Weights of a small mixture-of-experts language model, trained from scratch on English Wikipedia.
Size: 13 layers, width 256, vocabulary 32000, 95.9M parameters.
Below are experts of layer 2 (counted from 0) of a mixture-of-experts language model. Rows are named router (the router's row for the expert), down (a neuron's output weights, with its number) and show model dimensions 0-255. Each number is 128 + 32 x the weight over its row's rms, rounded and kept within 0 to 255. Numbers have three digits each.
After each expert's rows: a language model's description of what the expert responds to. This comes from a sample of Wikipedia text that the model never trained on.

# expert 47
router:162149097142075105140154089114169145094111118151102152102114085157187138089109114137069138123126158139079149057177140086166113165143163149132127071124118133110104129092145133118176131093088210210103139134151165123118142117077178145131164184128081136149077173089081132127089154138146141176125204119101101133130149119192148137056160155154185130128127125189111090160136121108159131138111151194133078050125123106137129104132109138112118172112180169148153107106107179176107161141131112249046117179090163101146092148142127157147107196123119077144155114118111129143134046120145099070093152131118135140133169141116138167087146135069134074151138116158149173117138161163125156128118141110094145149099131160151095121122123165152075108154128081164146100095096146131097098099192165
down1:110182093111114111119137106105112116103125136154169130129134157041109137138128157068130117122101105130156137128191150119156161095129047192128127099125161129166206157159097124121133126158129143131172130136130188206114065138123144107145109130102094080180098074161071167088131120110106118123161165165148187141121156114126182115146127082096116122102103161105158166055184193101126097135090116114124158117140159174125141035180133125063125177142100108088118131120141082079115103135176082169187152165048170102137111096159133066139145089116156053121088118084049133121073060111123167126114139098102149115127104182125119092131157106145204148077100142108120093139149133116084117098152119107142146073123122153124135133157144152079139154155122156156097185165138176138157133128145116
down2:160141147123116143043091125162135139114137172102140110080065111111191084118140115129120095108093148157166145096117152112153130124157126107153102126145164173109167134136112163121114141126135105153130092166125199112146137126184039099157163117119149080110113127170096115097073145142115179058142108118068172122099109187099096101138151069181120124105138124124162114086061109118112121137133041169076161132123142082117071112121127124169109098104153114130137116118099215089130178130189088145141153145126137123145111184103124074124084132135092149158103140149224094119144152171106133126119118119157102111120125167024132084125136142132170118160140141083169113183212098167161126130172152126149104056103132134165129142113089171103116086190088126145158136067131131175182158173114131
down3:153135138146084107168136133182132155098067128096156185098080115108146139087174171118077129166095111146171122163070150067125115152126174124224129123138107147152207127095112079137125151082116124098124120174109095136152107153096103155108150105063132114130090106110126109131129098151117128078090157129103140158107106186127124091088156148176115139141110114118131136218160134082094099119139131124107146056072050092096114124175133089088172151129093134166136099124119140108153127131161171160097136198103162176124089151139162087182122144117121180188162137096148120087149179079061115104149121143089084100136123155092104090143157125131061186110113179122118150119147110149108138170138161104090164070097160138132060144165093167145171091120089206172112133117103103161158090077148118
Description: Time and order adverbs. Prepositions and adverbs of time, sequence or extent, such as after, during, over, first, recently, until.

# expert 30
router:123121119147161117146133113117177115122126091128168155152162151100058127108122089131108122188097094097116113145151072137149147149195141122175096147064180150131083110124085127099137139109177109130115117132107180091112104149121213103154151130105043135096128139104109085153132114147186124100162144094117125073093141163166073046073122153161149136094123189143166096171150198148137107072109161098093111077105075090066092156138074141146154123117117124099182101106134107091102132108145171178103155137125115112059124107141115107094063158177139161147155122148125099153163170084161144097173148106168149103105147159129102117205128121155173132100114129140129173148164058191112139131121095115142101107143147098088135180069076185160123121148077091136185124152059146143170085116140103
down0:171110138134178074109124130135088142096135119097085109144142099132112172123130107149108121174183094135100085121088158081152121132110141127179156103106144142185096122118115156106094133130194175121137113130120201126125150159090152179081159106121167137136153125149194092092147167065120118140138113118104123155120164170076110144146109126119127145120183138065173094159117130120109140114130112141135121163179185140142137117060102150077138229148183098110142088152111117152120115151140137148137139109151119146113128143142120218122117117169079141183172161147128109210150127163121160126145179122145150085132130156089122139107147133128128058097124165080131112110180084081119206203178058052171199106145096068103095136133168170111125131105086136084085088168146080155140148081153197
down1:155132177176095104142163128139147088114111089103124163095153126155181097131126099170103160141066088124132156093118100158150089085108088073118112121130164137154131160075103187088201060138113088133056128119143127129115111152098101143102105169115110175155114141093139119165100103109168123153175158103141143110115104179170113104141098150157156140148095062155173137145091070107139167172066134122121140097154049134140099133055109088154133193096081075136103150141127200134147074137140095151122166122185097140141127138120113142083088145100134140162099152117133149111150157129136123162152076125160143138094135110091108117108135159097162221106166166215110167141137107128085118195164118057139163038059045159151130104126128119126108133138081055133123127095143146139116094128138128
down2:106134053084031146150106117081096147122158069131135134133126214115069127138168184067153090109067092084075163152118145109077129138077200140153130142130149102115157137057103067116120102149128108142111137120125108160089095131073091111141135145109115137139182120131075117124153206085133113210126115153159106163128155113093091087122166118043175129100121128149133138140096161147147204126120156156171134121126140095084153094134130157164113174072087066104176097102141098103124126128151156076131109176176139086106103099153163210132129113163043102076138122164153185181098176130142135152139107163155116152130095108090119096051106159129141169140134118127137123106086138110166106114140179125120176157138136143138091142125158163097155112125124124137113107142125147147172148157097150
Description: Country and nationality words. Place, country, language and nationality words such as United, States, American, British, Spanish, England, World, often after the or in.

# expert 46
router:193107150169068146145147168158200098141148040167166107167139111121107158099196116130137121134092143128118168143196112135142159138150189123149095178091137165156089123118053110113150120136152219153106150136125222079132101076145142180133133147079115125143155123105150134138105134101108099115158151171147128087129086158177096146094027183114160114191100139123121118143130168121154078128113138193081189175115101099101107101174108177114158160067123145171108105128133083112107142095146139164093118128088130152095084111138156056103134157114097165101104070171076149101102120129075175130126082100077187104093165139137122112113113091113151144150111143119134168109136076128139125159164132126178110102103116110127187082123096187153145126094112146141151082143119133116165167089129118
down0:092141130166103146101138077069157189167133179184173136146143161080128072167113147090184069141101106150137132122131135162115096161207157151091123166150148116076186166198109125171083070140114095051073144142108132134132108108061145103130100150085126154107062124100130140093120168172169092121066105175172159137137171197132067148167089052103172089111141092108138132114167124162161133116139115145144158094105132152141130150167146133162091124158095094171067096083146138129148098118105160085109141146096091167165145168127117104093085138115166199098178085108170150142182211145142120169134133153133116130137077095148129135123103102177073115131122132138095080107120078124141109138150129131094120098176118159180118149131166099139144134160163087084122115105126142172083126146151097
down1:134154108130109135165156125142074178171066095129133127102140128096112171121140102158163129146106134147097148086114108145098113110052075146140137113112146092117142101108180107143102101141140137170127105118126124097168083146066106133150170140169184099088135107164163053157120133103063155252078128124091114151124139074092179070141117106116179130135119120115100133132161113109119186119099132130143150119105155088168141052110178120135170168045106132140071156090072138097107117165136148129118099141098132186164150182075157160065111091132188136172047138153092056168115161099127115138150079071131126116104109105185170138131148138151074158163156109152082047177121165116117123131180178069138158136172146093107143111106092122120100129118130128099128125097139088146124101129153150
down2:141132103139104173120152084177109098157163188171160121114108124140130174147105139126068145150164115123069169127078154188093152094207161239163073165134068110113129068173109154172096102096124140116172177124177132085101119157065068119160135127111077140129135107171084081162122126160185141144102142150178166086154087158149148108124102113151062139086111129069142099125173161115108151112142129114076052114167122098086140114143131130131128120130119039151112110141160137128073123084134159081118077084107090185142148134141090087132132141114177168151129123143114105137144164126096131069159118134165120139070124123082123098187086112131121154124134123135124167136056115184122213123089087088108127125097129146080170087145128163078164127161146098122127116103111147133127118094148101
Description: Topic nouns in prose. Abstract and domain nouns in expository text, e.g. system, school, technology, disease, energy, television, often after of, the, and or for.

# expert 37
router:069085168140115236105156106130170096117119098135117133054125089122108073190118154117109184103110113188134127110124111180100108146168152120079122179143157133167118119172092094137063123104096133135057221134149129096123110101145104101133168096119119099098114085126101204117132133093100156101121115168129128094162125180130168093161134129120146097116120126134114148152120141149117179088087118178138172151171165107137114140145127144121150192113099144117164118146172143105080081108129130123130181039137147123061095093163168165117164070116201158140126069145117181073083138115163127143085089145111174083147105154156097121163160110070154085102132150110075130161144152101138172128122134159105104122174143103118203125121099057119123191114126150060092099118156107118146129151093151
down0:107116202115147159173134102119175131140072091133214187079165115103156137090165145074086171152121132160157129112104061151173138211106162072179108082154176099124138161132134142146067112105122135200165110128137117139064086136132106112178145107153130083131209150135191151184149083137072045146148114101130085164135135125137124117105141135137089110125166146117145159167121113105123050090133104161144129133131134175119156086108161149062181106148083122123131115171166148049127152122173154160131150105129100105148117115097123144086128135076136091138168145152141208142163100145152101131147121134170097139157120091125081086122181112158139142119143121076072134134125173130097140184111088130151135091145160081162102116119137147104157160084206119095120080140132084117121117103089081
down1:171119133077172130159124174139115103160186138122172131136172156127108158122130141091181153117130038114161150133127087149122139165100104099165039104080075115191146065134157073123129120147116129192136138118133149156101109066139175176169142128114087170140100124108128108097153132148083141036137085121169098103137219162145049141134126130126193136130131142155122094080104120149145073089163176147078107160152101128099092157112121157124211060175149133157122138122154124114119130138167125106142078118083119157122076085092107103163140118083124053169166129099142086128189026140138167081162121124119151112111145142105143157131143060121135080143165159142124084184177128108163103109145110148103097088128143132107129097122140186153154150122119128085140170108114119131160163105140161
down2:139136134162125179052223150202147143082066123164121149166116161113163179106113170133128123149128119196145123121148148092128116122128160129163138129151182150165128066114133160139084121116145156137148116115168137135093104105125129130168115128126209137173123127125160240181124151156166116065135129096150101217157075135101164120155118129103146193053106145131088130058129145142099112149074105086123096093130150106084145118142089065169139133114106146170095177120168095156145132119084119155124144057161159100143114133139120139187125161103138171163133191166108113092145141143098099110183158129085108115091148112153113121158129156077151098121118160162158090133082125117124156060118159119097169229113092155118140123156096114123179160094128168118127090109147139131138089056128107
Description: Category head nouns. General nouns naming a kind of thing, often after the or in section headings, such as species, village, club, character, game, History.

# expert 35
router:184062121154107139121124148115120093124118132154108145162132121156185181136166141156110132134182142129123146109118177075092142131108165136188153074133129155090172170061178111117126146129148178122129192147119173081180156155166080206137144158087133128151102101111140126092140127114119135122133054078110075192122122145133083145163149151162195105111167111128157157144117092129151114126170140120181157099061134141125163088104143112137097121148128079191099086098119162102141131178152129165131144150187120121128048132062111157174130124145122062143156095066146080066141095122186176140138152159141103102202130070158138128133137113104119148125165116166102139077144212150166137131091134158102201181163122143149130152077164151124108129107086115090078109105164084124197100139147146
down0:092107153104127167158154072096131141142054128113136116113196071102139091137105069110139111079139098175112133142171083135175091168122129103138121113089121137140083141137133094161151132163096121172152126118126231167122174139155140087070111091153202136089131116152141160190155129129238100111173142175128105072128150117129157071089072088136139153131127102155109131142133133125144155115125140143121126184126104153126107112125133137112140129119153186135155187158137150032167136119152143214154151129094144135159102106101087134131071137095175126116096124158114111171111091140113123097119103060156143123179158137086091054191116094124167082145105050167121122133126123095123130183129124127119070127091186116061134119166121102188101067136186120167145095122146160133123085149132102
down1:092089133145097153143151123126097141156110095109104081134115144106091136016136109087153180174137134102141139185154157134136106104135161103008115116146134099101125153114079132170160133083173114131139089193112181063123090048083157123144119165126123162134117129072045114107105129140171160114150137144097137110140134140159086126122156141136155075141069124107155158124130140180106183098114130078123109118114201138059120131153110104128160128151074115123163150052140139125113156127133090119136137146180127117210091190151113172118118097159104103172124122165109177140118213118078142085152142106131117122103106114162173157134091150130102133128089148134123154118098169182119192096128067170170131157169110099162197183190067116108153118132127148131132105131124160125100176157126113
down2:149113152107181125145129090097136092143119107178149142155119120116102111119128170090177113138129203161132128120136106065183182061091119156109189134145107174116102138126147130215155077129121128156141129100139128114137147107131131136104138107073114132157098058067095129120150139169120125063203088189124137058114111184137113130108096091175173116138121145121118189187162097110117125152093118137088084113117188171138164132116166120166128156146148070106150103129183082181107092153138168086145107130082093122115107118147107085185085085110189090124083123085129151144058114134163135138123173126148092110152123141121198162121139181070120119116151087177115113149113159129102133128192138148175124071046078132148092123140078142138181155152153118091073140139189082156140131106180132
Description: Competition and season nouns. Nouns about sports seasons, leagues, tournaments and releases, such as season, league, championship, groups, family, show.

# expert 24
router:157126115125140106170135072158122096169166168161145136119151148122066189131073080085079111159093144133169134189162087088162155090180120129154102144126151130099070102082112139141120163105158112108190164122106094121142100102157106170155166129146073182067125156114116116111069104163201141121153094131174140046138101134183068100088073168156152115193099130121125095118157151148117125083137106123096115085138097107049133146137082140141153169064138117127070099121122118100148152096107105160130199184163183154122080162119070134146091195128095188155131153096119085137113126091168105172134126159113155140057142123125111129142102177136142161113122187116092158124164098140123099130160115126082061071091092087145134134112154180158132129171156168113096090162101168155132125145136106
down0:186137129111114123136120152128126162139098162135116138116074143099156172155134137186066182111186142191083136133137143152105183145146104201128135142129055160167119152121134015188137126197111098112150114132115166115114115123152077114134136160080154101149121151158117136131098139141113107132138216138111136168119074147084141162124095127049148133136113139098162129165171160119142143133132110119130159105140155142216161083141169168143138123145137118131120131171123082112183105112151092179074057094117092166118146124197091107109152086093081095101098079116075188093147096130067144118111149135131128137150123119140103154177155102117084166142094077159178100130117184109071128079114147070168123199156129128102166101083144151117155088124160129167042139156115160166138145120149158
down1:078123155126134086126127094074106167098145150112145133136160125107099077138129133076152144155130155085150138119154097116103128091152163110191210098094150070105098078109092207120096137218118212153115117104170113141144147150117181133096098122128098127085144121126150097122175108116134164172103064166139142133074163117094114108166091120113094108128122095167097101104128126117140074090132110093172115128078121108102099145114096167138126103075117140115111138150154141025162105143124127135136142073095085164162180110084197178077175158116073112098139100115158089107063190143136215124099107168122156178119090163108130113169085096074168092162197166107184133165128117153134085099150150128188094086115166160133089116162102140169095082134105154129165126119126113115113094144122130
down2:128131114132056113067154142084158136140090103111108141155153133103169097080162145242161125108167122198099124105074151132093117110122100106128163186141084155123097143126191092174175130189137132143083151102141157090060159159154000113114188071141127116159143087121143164145190130137076112151120157102119118176146153060190150090171158105133069127087160121103112165163126134123148129156146114097152085135121093163249148126123118126148118142098130115099164163103100134197130101157141128121103094037133037150134122130145105120116101083124101036108113077121134087122138140139152124107105150122126139127152139108160154140128144115122144176142087121139156131096102125124150110132114128100168145113158138179119130111127131083143106146120155130137123124074135076104072133129126147
Description: Countries and codes. Country names and codes in tables, squads and bibliographies, such as USA, France, ENG, ESP, California, plus ISBN.